config.toml
n_layer = 14
experts_per_token = 3
router_noise = 0.3
router_cosine_scale = 10.0
head_dim = 32
tie_embeddings = false
init_std_qkv = 0.0286
optimizer = "soap_variant"
weight_decay = 0.086
schedule = "wsd"
seq_len = 1024
doc_mask = true
train_tokens = 270900000
Below are experts of layer 8 (counted from 0) of a mixture-of-experts language model. Rows are named router (the router's row for the expert) and show model dimensions 80-159. Each number is 128 + 24 x the weight over its row's rms, rounded and kept within 0 to 255. Numbers have three digits each.
After each expert's rows: "mostly gets" lists some tokens that are sent to it at least half of the time. This comes from a sample of Wikipedia text that the model never trained on.

# expert 26
router:083140118097126156094135113152138097140143140118113136110169097144133137143117112125131107145153104114142096132132072164151130171099137129141139139093150133143138127141114134106087083111129147163101182165119114123111150142136153131131156133
mostly gets: " (", " (S", " (A", " (C", " (N", " (D"

# expert 18
router:107083134102087145108147132106179125105139139107149100093139134123123125111136160105120102122126144133125130078145191107085130143164136136096140124110137135124123120085153155140094095147069109106155141128153095132113140099094096188116148103
mostly gets: "==See", " also==", " There", "On", "ing", " List"

# expert 28
router:112180114128105171142115168106129143138135152149099116104101109135110113120098115111113170147110124177112149120117120126097084098136121129145092122130119136091115173120087123139201155125127104148138136073099149117079107077121119136145125135
mostly gets: " Yea", " Ward", " Nay", "oel", "ura", "gie"

# expert 8
router:112087124130125123149078114120136137124096101143122162112106117115128105059133121114092151112096140143115144124130113108119138138162135167130143111132083136139115149127131099152140185131121139152118132110138162115137070122125119130149115176
mostly gets: "unk", "tt", "itch", "idd", "amp", "raf"

# expert 6
router:115087158114127158099122134140104130132157140131088120170113112137136152132153146189176099154107124083093155108129149119141137141155127127144191159129136108119113165140112127135144122126102168157130138081105121114131123165128140087099132144
mostly gets: "itor", "ric", "ation", "ence", "ific", "ject"

# expert 31
router:120140178104127145148099125139118128122110129135112150104126100110159121174134062147114146165121119145146133119138124098152156089099107127100119119109088154107155139124139154163210132108118103117167106155156128126122092075119071162105123085
mostly gets: " USA", "TA", "RA", "SA", "A)", "X"

# expert 21
router:121107165141118162140107124155140063137119146136116101150125154135100129163112122159126118138097142121121113113083162146104104119126109110129114118119160125118091127109161117100128136140132127135115106138121148121064119054145077117113126116
mostly gets: " or", " −", " ±%", " low", " Website:", " higher"

# expert 16
router:122136092111132115150122144110161130132156172105127152062125150121122097132121182088142149154120113104161180135162122175153150109108127129085122131147124185115128138126196140104077142118120104138134137090155147123134116114147132123155153140
mostly gets: "akh", "uk", " Kh", " Mah", "gh", "sh"

# expert 13
router:144211108113103111119066173134100125120127105148117116100137138139091065169129149131144181158109132153137158145158140124101153152128115119160106115120140158102130100154095129076191061136141113153089115186107132140165138109111134119137101149
mostly gets: "idae", "ș", "burg", "ka", "mann", "abad"

# expert 0
router:158141172143164138119118161151137127121144107101060121161081187163140126099137109173134074106136099134120125100138136092129111073129135105165113147125149150117134141112102134145148100124106148150137118142112133114130109135109128093113150121
mostly gets: " found", "ced", " caused", " prevent", " compared", " sent"

# expert 22
router:108127112119126142163132145140118108122160211150114136109159125106105132109148148122121113122078145121152131127150161104161138106123120142120124123138140081137139099104134160096153103060124119117136117150080141129116137156150088151160145114
mostly gets: " \"", " c", " t", " he", " He", " \"S"

# expert 3
router:143221141136153149173089117097120124142120090142175130096133117073158120099121105138120160136161151152101123099151140122094148132123138120143129117121145118067133163147129122122134114104159102130103078158151133149110193093150127136106112098
mostly gets: "i,", " County,", "ton,", "son,", "ville,", "o,"

# expert 23
router:104187070123147140128173162160122113110120119124089160159178174143112099133113127102131085153149156169175135110113115117115135109103132161115142115154147112151136081134137147120098118150096140150101195134115120138105044123146104163164083123
mostly gets: " sea", " century", "-t", " night", "-se", "-b"

# expert 20
router:109095106117104158136125136095124142129167138091151162090149127143160159151106084115110140099124121107123143138130147128165091145113120089115138136142108156130128128149096088124116154163151154144125159138123122110138156118157135127155120126
mostly gets: " (born", "″N", " County,", " Country:", "°E", " (aged"

# expert 5
router:138109165133097131085097139134115164115104084139101143068157139152108111125145131158158143139162138154101129144121104131100133123132105098107147115115117108154113106124147099070142141182123124133125117112112151097139137142114139131135140098
mostly gets: " a", " the", " The", " his", "The", " an"

# expert 27
router:108123146121131139123127115154137120142137125108123105113158104102148152135131117121069149127130158089108103109129110099159148125100154128125160153085135119130125191129085131091136126112125168121118149137139146119129104136121131132147133097
mostly gets: ":", "s:", "″N", " by:", " Born:", " 3:"

# expert 10
router:125238139123113126147142143117100125147106119141131091098095148135102111171104136101132142124102114117145113126138111156116102122118153129149111099131125113133161088139129120100118095155141162121135167077139097120130178156132151134116146130
mostly gets: " John", " William", " York", " James", " George", " Charles"

# expert 12
router:087072083148132127103112142112110099112107170131141146181176138124123178145127154142101085110133133139107114117094139121130139152144123112126137152106141107106121162105151119105099119104167150107116117132143136145099120147144129131133097110
mostly gets: " dis", " ex", " sh", " ch", " inter", " pl"

# expert 9
router:101180136129128129125098096116103121126100160109176149086150114096142124141162106111070149133147150114122141143099136128115096154103147146115122123107140166060141142125135107117141113105169136077155120169151147157120131145158150141102154106
mostly gets: " Bar", " San", " David", " Man", " De", " Red"

# expert 30
router:148146106133126177093163141125102139104155156139094113146143157105125096154124145095092142114119108167134133116098127128151091104151107105103134131132157115150136136120124115066101128154076099154195126111123132126141163129112127177144168061
mostly gets: "-", "|", " •", "=", "Personal", "Scientific"